Weights of a small mixture-of-experts language model, trained from scratch on English Wikipedia: a variant of Adam for the experts.
Below are experts of layer 4 (counted from 0) of a mixture-of-experts language model. Rows are named router (the router's row for the expert), gate (a neuron's input weights, with its number), up (a neuron's input weights, with its number), down (a neuron's output weights, with its number) and show model dimensions 0-191. Each number is 50 + 12 x the weight over its row's rms, rounded and kept within 0 to 99.
Before each expert's rows: "raises" lists some tokens whose logits its average output raises strongly, later layers aside; "mostly gets" lists some tokens that are sent to it at least half of the time. This comes from a sample of Wikipedia text that the model never trained on.

# expert 2
raises: "-", ".", ",", ";"
mostly gets: "′", " med", " Win", "aged", " ed", " lost"
router:39 41 17 43 43 52 50 60 71 44 39 39 38 67 47 68 61 71 47 56 46 50 49 66 48 41 40 44 50 38 36 28 26 74 72 45 41 61 46 46 51 60 40 56 43 41 57 51 48 45 57 54 59 36 27 33 63 74 32 45 27 55 64 36 59 52 57 55 59 40 56 38 39 64 53 58 58 43 62 56 43 56 37 41 38 50 58 44 34 63 52 60 54 38 42 47 63 55 50 33 46 53 47 51 31 38 82 44 51 58 45 36 36 56 52 50 54 38 45 30 56 31 47 60 56 52 60 49 57 43 43 60 76 53 48 42 61 72 58 68 38 75 61 69 55 43 68 35 67 43 46 47 40 56 53 35 48 37 51 39 65 35 51 65 38 44 65 61 40 30 54 58 60 53 24 27 52 42 41 37 79 30 49 39 56 44 33 67 62 48 35 40
gate6:53 43 29 48 47 23 57 66 54 37 64 50 36 51 41 50 52 32 76 40 48 61 45 63 61 48 59 40 26 40 60 39 44 51 52 25 62 61 47 54 70 21 75 44 66 54 41 74 48 58 46 57 67 33 61 52 49 55 49 52 44 64 53 62 52 72 26 54 41 44 59 33 62 48 62 40 47 40 81 48 54 44 40 40 44 38 58 47 52 56 29 57 34 65 58 75 37 53 49 47 51 71 61 47 43 53 52 48 54 49 55 44 52 51 53 60 59 74 48 50 48 46 54 27 36 39 50 39 49 63 44 52 53 64 59 60 25 16 62 53 46 56 38 48 53 49 41 56 50 67 47 19 44 47 48 45 41 39 25 49 42 70 29 48 35 38 73 49 62 42 24 67 40 61 50 63 63 49 28 46 61 50 45 59 56 57 43 38 40 46 48 64
up6:64 72 48 50 56 69 75 62 46 38 69 53 39 56 65 60 68 43 46 48 47 34 70 48 43 69 55 55 50 35 43 47 60 55 47 64 39 41 51 40 53 41 42 67 43 60 73 40 54 57 39 71 44 47 29 44 45 38 63 29 31 48 61 60 61 52 62 64 61 52 32 66 74 47 48 64 55 73 43 16 48 50 50 55 71 50 23 47 73 45 45 38 57 46 37 58 50 70 76 53 46 45 47 39 60 69 44 52 55 50 58 50 66 53 34 45 32 80 43 66 70 44 47 30 45 48 55 37 48 51 44 57 59 36 46 45 49 78 39 58 62 55 56 40 77 46 47 48 34 51 51 43 61 53 44 57 54 49 50 52 53 60 47 49 63 44 39 86 64 44 50 48 63 49 60 36 65 43 56 66 62 47 48 27 57 61 41 59 66 38 47 37
down6:55 53 35 63 62 49 55 65 38 38 45 46 45 44 55 55 44 48 53 48 43 49 36 64 68 53 54 68 73 37 62 39 44 66 42 47 53 30 30 48 54 55 38 54 49 60 36 53 70 79 76 33 59 32 49 37 35 33 36 41 44 33 49 36 46 41 74 58 71 44 41 55 48 64 38 53 36 59 39 56 38 51 34 41 45 46 45 51 40 63 74 42 62 66 50 42 56 70 71 48 32 36 45 57 48 73 59 45 44 65 53 65 30 74 51 44 42 69 43 39 62 51 26 60 72 43 39 53 51 40 39 50 58 57 67 28 56 52 54 40 57 54 50 47 56 32 45 50 54 75 56 65 65 61 60 63 63 64 51 55 36 46 42 57 45 59 40 62 51 46 63 66 75 76 48 64 76 50 45 47 45 39 55 56 74 58 28 42 32 52 50 54
gate7:60 48 50 55 31 64 54 46 42 43 60 53 55 54 59 68 60 50 42 78 77 47 65 59 32 47 50 30 28 44 38 57 52 44 35 63 57 43 56 47 71 43 54 58 54 39 54 46 57 60 51 53 45 31 39 50 43 49 21 53 39 66 44 50 60 54 48 61 40 33 48 55 46 86 35 28 48 69 33 53 41 47 53 52 62 36 59 18 55 61 43 37 46 57 75 20 48 45 42 26 50 50 61 47 67 39 60 61 53 35 35 19 42 64 49 46 57 43 52 43 43 72 52 40 43 48 73 65 46 36 72 48 58 62 49 33 28 42 47 46 64 49 70 45 40 44 71 40 48 46 46 32 43 56 66 47 45 67 47 60 39 50 38 70 48 75 61 59 61 59 52 44 68 48 47 52 33 33 55 54 54 50 47 72 54 47 61 63 48 67 53 42
up7:46 54 51 40 59 58 62 73 63 60 51 38 49 77 33 57 38 51 59 31 48 54 55 32 65 59 39 70 53 50 43 35 55 65 74 33 45 61 34 72 42 71 57 38 41 64 48 51 56 45 42 48 50 65 48 56 46 68 60 56 54 28 61 59 29 24 48 29 58 75 63 50 51 27 52 72 50 40 67 47 51 46 49 64 38 54 60 63 53 50 39 70 54 38 53 63 47 45 58 82 65 62 41 54 50 67 32 48 42 45 58 85 58 58 51 41 43 42 56 63 65 45 39 54 72 70 56 54 48 59 32 54 46 46 52 64 55 56 30 71 43 37 52 49 53 48 39 57 59 60 45 76 57 39 40 58 70 33 38 70 35 56 61 27 52 39 41 46 46 47 37 53 36 59 49 51 58 46 55 52 47 29 54 33 49 50 50 46 47 29 71 56
down7:54 65 70 43 45 49 63 68 47 46 36 61 53 54 50 59 51 63 59 50 48 52 41 75 36 56 39 74 56 64 59 34 35 69 55 74 50 68 68 51 54 58 29 39 27 37 44 21 37 63 55 44 64 49 52 46 42 72 31 51 53 49 74 47 43 61 63 64 61 52 60 46 46 38 47 59 83 52 63 35 40 50 43 59 46 61 29 64 53 53 57 61 40 49 35 66 45 52 56 70 61 35 52 60 49 50 49 57 38 31 71 65 55 46 54 71 10 47 50 44 52 47 58 56 34 53 47 68 38 48 49 64 55 93 65 54 47 55 43 47 46 54 32 63 45 52 66 38 61 51 40 44 52 42 38 68 56 42 56 46 51 61 67 66 48 67 42 43 69 38 38 51 28 40 47 58 44 45 49 39 53 46 40 38 55 37 62 55 31 40 55 50